From a checkpoint of a small mixture-of-experts model trained on Wikipedia.
Experts: 80 experts in each of 13 layers, 4 picks a token, a shared expert of 128 neurons.
Below are experts of layer 2 (counted from 0) of a mixture-of-experts language model. Rows are named router (the router's row for the expert), down (a neuron's output weights, with its number) and show model dimensions 0-255. Each number is 50 + 12 x the weight over its row's rms, rounded and kept within 0 to 99.
Before each expert's rows: a language model's description of what the expert responds to. This comes from a sample of Wikipedia text that the model never trained on.

# expert 55
Pronouns and relatives. Pronouns and relative words starting a clause, such as that, which, who, whose, he, his, it, often right after a noun or comma.
router:45 39 42 38 51 23 57 70 68 61 24 61 62 41 42 68 50 19 62 46 37 33 48 40 69 41 56 51 64 28 65 60 38 41 64 59 52 37 42 41 34 48 50 41 67 50 50 43 37 59 54 46 34 55 63 63 36 51 63 55 29 60 70 61 39 56 57 53 53 46 28 61 24 48 53 48 43 63 25 44 36 44 43 29 30 31 55 51 72 55 40 63 41 68 34 55 43 58 57 60 50 50 61 44 66 52 62 66 52 47 35 52 57 58 45 62 66 43 48 58 32 54 56 59 41 33 40 40 53 54 52 63 63 34 33 71 40 70 71 67 44 33 58 44 50 67 48 39 49 66 43 39 54 46 54 61 56 43 38 36 50 66 44 53 32 44 56 39 41 35 40 62 38 44 37 40 60 46 58 50 51 61 34 63 33 70 60 51 54 61 49 43 67 46 49 50 26 40 40 57 57 26 62 51 35 56 54 38 49 58 56 62 71 53 24 53 31 61 53 64 47 32 65 57 69 70 51 26 53 78 49 47 45 51 46 43 50 72 42 33 32 42 56 26 71 51 48 34 54 61 37 62 50 50 54 47
down0:53 59 33 77 40 59 32 43 49 57 26 45 37 35 59 43 50 47 40 24 67 44 49 63 53 46 50 52 34 59 45 58 50 18 52 46 42 54 75 58 40 44 62 42 53 38 33 38 46 45 62 75 52 48 46 38 51 29 57 38 56 36 56 46 81 64 68 51 33 38 44 36 52 44 58 37 59 54 70 37 81 38 47 57 39 62 65 34 54 45 58 46 25 41 45 46 35 34 48 57 71 43 47 36 49 52 40 43 60 39 41 29 48 36 50 35 67 54 58 44 61 52 59 54 35 62 62 59 41 54 52 64 46 44 59 58 62 45 52 47 39 67 60 52 76 68 40 41 64 44 66 40 56 79 33 44 56 38 61 51 48 28 54 46 71 46 69 46 33 57 37 52 25 75 42 38 63 55 59 66 38 38 36 59 40 37 42 60 39 50 33 63 49 72 57 42 35 66 44 65 33 42 45 60 55 65 63 48 50 68 55 52 62 45 58 70 55 59 60 56 51 35 38 49 39 40 61 67 37 46 53 36 46 88 34 44 46 35 55 53 66 45 54 51 53 35 46 40 62 54 55 41 37 44 49 41
down1:55 42 60 52 38 46 48 76 29 52 39 65 60 38 64 46 04 63 63 43 48 37 46 46 57 52 38 43 70 41 39 48 39 63 58 47 58 45 44 53 16 42 41 48 41 42 34 22 57 35 54 59 68 58 52 50 38 28 53 43 45 49 39 49 49 65 43 34 64 42 38 44 62 41 39 56 42 54 42 57 53 24 46 46 46 58 51 36 38 58 70 58 48 65 44 47 80 33 75 68 59 49 63 60 52 50 49 52 54 51 41 24 58 52 45 62 61 50 59 52 42 57 61 63 50 51 30 41 59 49 47 41 58 59 32 35 63 54 50 47 49 48 45 49 47 66 45 48 61 70 65 65 33 73 32 61 43 50 56 54 16 46 58 48 49 50 46 39 42 64 46 66 61 32 32 50 44 51 69 68 46 77 50 56 61 50 64 60 33 62 57 63 43 54 25 65 49 56 57 61 50 47 59 37 58 51 44 57 49 51 16 54 31 52 50 57 40 60 43 58 48 68 29 63 40 42 45 47 51 62 53 62 31 52 51 41 43 39 49 83 35 39 43 33 62 37 64 50 30 27 31 42 36 46 50 60
down2:54 48 25 57 57 71 68 46 30 30 70 61 36 60 49 66 46 45 70 61 46 53 56 64 61 34 50 40 52 62 40 63 42 24 43 30 48 44 67 62 36 61 52 55 73 56 56 45 62 55 47 52 34 40 74 52 41 56 40 55 40 46 28 43 46 58 49 59 48 53 50 29 55 46 51 75 41 70 46 48 40 68 57 52 65 69 61 67 30 69 36 51 51 66 49 62 67 37 50 44 37 47 44 75 49 51 49 63 38 34 50 37 38 39 33 61 65 63 56 78 70 38 37 63 50 39 42 63 49 26 41 27 28 52 41 25 32 56 56 49 64 37 44 33 47 29 47 71 52 49 58 38 65 40 34 52 37 59 38 56 44 33 85 59 60 56 44 56 65 50 49 41 58 48 37 48 46 30 56 47 62 48 56 47 55 56 57 51 46 52 70 70 62 39 25 35 41 36 55 41 70 49 50 44 52 62 46 58 48 27 54 54 63 42 50 47 48 55 46 63 47 44 56 52 42 52 60 42 55 51 61 62 40 61 64 49 43 32 53 45 51 58 38 49 53 38 30 54 46 43 33 62 69 59 21 29
down3:41 62 35 35 42 62 58 58 65 52 49 64 61 70 67 53 48 60 45 50 42 52 63 65 65 23 49 38 57 64 52 62 58 64 56 62 41 50 67 54 63 44 57 38 42 55 39 63 51 58 49 48 38 35 66 41 48 47 47 36 54 55 49 52 67 41 54 57 49 40 40 54 44 54 46 35 62 55 48 50 53 45 53 44 42 52 54 50 68 41 51 42 47 28 59 53 54 54 52 80 61 66 55 46 55 49 58 49 54 54 64 33 58 46 39 47 63 58 46 50 68 53 42 33 47 35 41 41 51 37 59 45 64 50 56 35 15 46 29 54 35 68 27 41 53 28 43 51 56 52 76 20 39 79 24 46 40 74 51 46 46 42 55 63 45 26 50 37 71 53 22 71 74 18 51 27 54 32 38 67 57 30 48 56 60 42 46 49 66 41 52 43 68 37 80 55 37 44 63 50 38 52 40 54 28 62 50 41 44 29 51 34 64 50 50 57 62 75 36 61 55 49 60 56 44 28 37 44 40 35 43 26 62 43 46 63 42 68 29 55 46 49 69 52 60 48 39 51 35 50 39 65 57 56 51 58
down4:49 38 34 53 57 46 65 29 35 33 68 47 68 55 46 38 53 45 46 47 50 41 63 37 47 27 42 51 44 49 25 66 38 72 26 44 42 64 61 57 11 61 52 74 32 41 54 49 71 63 54 23 19 45 50 55 49 24 28 53 42 48 36 38 15 50 63 62 45 47 55 39 40 57 57 36 39 43 55 57 45 67 54 35 61 59 51 49 67 66 69 47 67 48 48 52 48 51 66 57 40 51 38 45 86 50 54 50 52 40 58 54 45 52 42 68 49 31 45 66 52 44 40 53 60 52 70 54 53 66 38 43 32 48 60 29 36 23 73 25 62 63 54 52 33 64 48 51 42 37 61 62 36 51 42 43 52 44 57 47 54 36 45 43 48 57 56 47 50 35 60 48 59 55 64 35 70 40 50 60 36 31 35 30 52 43 49 68 46 36 50 43 40 62 51 62 55 47 61 64 71 49 47 57 47 55 43 55 41 38 53 50 38 52 64 42 49 55 36 48 44 55 43 66 65 37 54 63 60 45 44 71 67 53 45 42 67 59 43 52 41 56 40 51 61 37 39 52 53 25 45 24 69 39 41 54
down5:28 49 73 54 39 30 44 64 78 49 38 47 35 49 37 40 39 65 56 37 37 56 58 54 55 64 71 62 58 44 64 54 46 51 38 33 31 54 48 52 48 43 29 45 47 48 64 56 49 38 61 57 46 69 45 39 65 26 56 64 63 58 32 63 65 57 59 67 51 66 30 45 41 44 62 61 60 46 32 40 47 45 52 44 51 59 53 59 51 52 50 54 31 50 62 49 56 38 33 29 59 35 63 63 43 52 62 22 64 46 60 59 45 65 41 37 39 81 43 25 54 42 55 48 42 36 51 40 58 49 51 60 40 28 61 50 51 53 40 58 55 47 47 50 38 51 60 40 29 80 67 44 32 51 61 36 66 53 51 25 41 36 30 50 45 35 63 65 48 63 37 61 33 57 56 55 45 74 47 50 49 57 45 53 51 71 44 52 54 51 58 57 36 57 30 57 56 43 38 75 52 28 47 51 49 72 55 44 64 46 64 41 58 54 30 46 38 68 76 26 69 48 51 67 37 32 40 27 44 44 44 47 77 43 67 68 55 23 64 57 44 54 44 39 53 53 56 66 57 40 49 63 49 60 44 39
down6:60 41 84 46 52 48 44 52 31 70 42 59 50 50 39 35 20 31 54 55 58 40 31 45 49 48 47 38 64 51 77 50 53 44 39 52 30 28 45 61 41 63 58 44 49 62 42 60 24 52 56 50 54 51 57 18 50 47 65 50 43 45 40 34 56 45 25 50 47 51 41 35 56 51 45 39 58 67 51 40 51 42 52 58 48 47 16 45 32 52 65 62 52 37 57 42 78 52 37 57 77 55 38 46 47 47 35 41 55 44 54 45 32 54 60 43 35 83 56 32 47 40 39 80 62 49 41 45 55 49 50 41 55 39 47 25 37 51 40 53 66 61 30 38 67 52 68 50 63 47 61 51 54 27 64 37 43 38 48 64 59 61 31 26 51 50 31 34 52 62 45 34 41 52 53 45 50 36 51 61 27 52 34 69 53 44 40 64 40 64 57 46 45 54 55 56 39 59 49 48 50 57 61 54 45 57 46 48 51 28 64 52 32 35 38 58 74 62 24 50 58 49 45 46 36 38 48 60 55 45 41 46 32 63 56 41 24 48 48 75 39 39 32 35 52 33 42 34 59 48 49 50 52 49 76 61
down7:43 45 54 68 54 40 42 41 48 36 28 41 56 49 39 44 59 41 42 55 49 47 49 69 45 35 61 57 51 53 47 42 59 54 69 29 49 43 44 52 52 75 63 38 48 25 49 39 63 54 67 35 47 45 65 55 41 49 64 37 49 62 60 34 58 55 72 62 42 43 55 57 51 39 80 68 47 68 38 44 60 37 38 56 55 28 43 61 40 62 23 24 47 60 61 54 38 51 57 46 52 59 31 63 54 55 46 31 59 41 58 46 39 53 38 62 59 58 58 66 62 57 40 40 55 29 45 50 24 57 51 56 58 59 52 36 69 70 53 63 29 48 52 62 39 39 56 74 57 28 42 73 57 70 36 64 70 55 49 56 61 46 79 55 45 49 44 74 33 16 65 40 64 43 23 50 35 51 48 58 48 49 26 35 41 32 44 47 31 58 53 46 49 59 46 52 36 50 44 50 50 47 53 48 59 57 44 59 53 35 44 62 26 62 31 47 45 35 45 70 48 36 46 54 34 57 36 38 46 55 38 59 87 51 43 74 49 77 45 43 35 45 33 47 56 40 44 51 59 45 65 65 51 49 42 47
down8:44 54 43 33 58 55 47 49 48 41 46 35 63 67 40 61 56 53 64 55 38 46 56 46 60 29 46 67 43 47 55 51 67 66 52 36 46 24 45 54 39 36 51 81 46 59 54 55 45 62 44 67 73 49 38 45 38 73 57 49 44 43 40 74 47 66 58 48 42 60 46 49 51 42 38 63 57 42 40 52 40 47 38 51 31 38 36 72 61 62 63 74 36 73 50 54 52 64 83 48 61 52 52 51 63 38 55 41 68 56 43 53 51 42 31 54 46 59 40 51 47 32 70 33 63 32 52 46 33 46 49 48 57 40 44 68 44 64 54 55 64 42 46 48 68 52 51 36 38 61 54 58 45 89 60 30 62 41 46 51 50 43 53 61 42 47 49 52 58 54 36 48 65 18 72 65 51 60 48 49 47 58 50 59 45 35 54 27 52 31 54 64 58 51 62 30 53 43 43 44 56 48 44 63 52 39 37 48 57 59 70 25 62 66 50 68 39 67 31 28 43 47 36 69 72 30 88 64 44 50 29 39 41 41 48 62 45 49 48 59 53 43 55 24 61 68 77 56 63 43 48 51 52 60 57 51
down9:45 42 54 51 38 47 69 38 56 47 45 59 49 43 45 55 59 46 29 31 31 48 31 67 45 75 65 82 60 50 53 44 32 57 68 58 71 44 51 58 40 22 55 59 56 56 58 56 68 39 60 37 49 39 26 67 58 58 43 39 50 53 50 38 42 54 58 49 48 49 61 37 43 61 60 41 48 50 71 56 53 48 41 45 73 45 65 53 48 62 47 77 56 45 41 50 72 67 58 60 48 68 46 49 43 60 59 66 28 61 54 48 37 48 47 32 60 44 52 71 52 48 46 47 54 57 57 39 46 57 46 43 43 62 73 44 51 38 51 37 65 58 39 62 52 43 39 44 42 58 50 31 63 50 55 55 54 62 43 28 47 54 59 52 69 49 49 48 56 46 26 44 27 39 65 51 41 56 50 23 33 58 43 55 59 62 59 53 56 31 82 62 48 49 69 72 38 68 42 65 48 54 44 50 63 48 18 32 58 60 67 35 28 51 62 32 50 76 32 42 78 50 28 48 36 68 45 41 57 57 66 49 50 38 44 56 62 40 73 47 44 44 41 18 54 60 64 40 39 60 43 58 65 34 60 64
down10:60 48 53 53 41 27 50 65 42 42 30 36 56 27 64 54 32 64 47 48 53 40 57 45 23 55 60 41 56 47 39 54 73 47 43 60 47 52 60 53 53 77 35 59 54 49 52 42 42 51 29 53 40 54 05 55 41 42 43 55 59 46 58 54 65 53 62 39 52 46 37 52 62 36 33 83 55 54 55 53 45 51 52 35 61 63 66 39 43 48 22 42 35 30 54 39 44 51 51 51 55 40 46 53 43 54 61 47 45 28 51 85 75 75 55 45 28 36 46 56 56 57 52 55 62 38 48 60 47 58 54 53 58 41 34 36 52 47 62 54 56 64 50 39 40 71 68 37 60 57 55 63 67 62 78 44 38 43 56 64 40 30 63 38 68 42 50 37 82 56 42 44 35 62 63 70 31 49 39 55 51 57 38 62 47 55 45 48 26 64 80 44 47 74 28 44 45 45 55 52 39 60 44 43 61 59 47 58 45 39 56 49 25 58 46 55 35 55 61 56 65 32 56 47 54 32 40 33 54 67 49 51 68 49 67 41 52 67 34 57 58 39 48 39 41 42 64 55 47 59 53 66 68 56 55 63
down11:36 62 56 34 46 50 65 46 52 44 66 49 25 41 53 54 40 62 40 50 27 45 43 55 53 52 49 82 34 65 70 56 60 55 65 44 42 44 66 46 36 54 55 57 51 43 53 43 82 55 54 60 38 32 63 44 35 39 53 51 69 40 49 55 32 52 47 47 42 42 25 57 55 43 49 49 66 46 60 49 39 75 24 58 24 50 76 48 26 65 50 43 47 56 66 40 61 65 70 56 73 23 56 51 57 55 45 76 49 51 42 58 28 56 63 65 62 48 68 56 45 47 61 38 31 24 46 45 42 68 37 53 43 39 42 52 42 50 60 65 45 49 64 48 46 49 50 56 49 41 61 58 57 39 38 50 72 45 41 50 44 38 36 39 71 63 47 72 57 45 45 44 39 58 40 67 39 48 60 55 57 63 38 45 49 63 23 50 67 39 60 53 17 52 57 65 55 52 42 54 48 63 35 60 49 67 67 42 53 46 46 67 22 63 51 60 57 46 38 46 53 50 68 31 42 61 33 51 42 83 47 67 40 43 46 38 35 57 48 31 58 55 45 42 73 59 30 56 45 45 48 61 35 42 36 56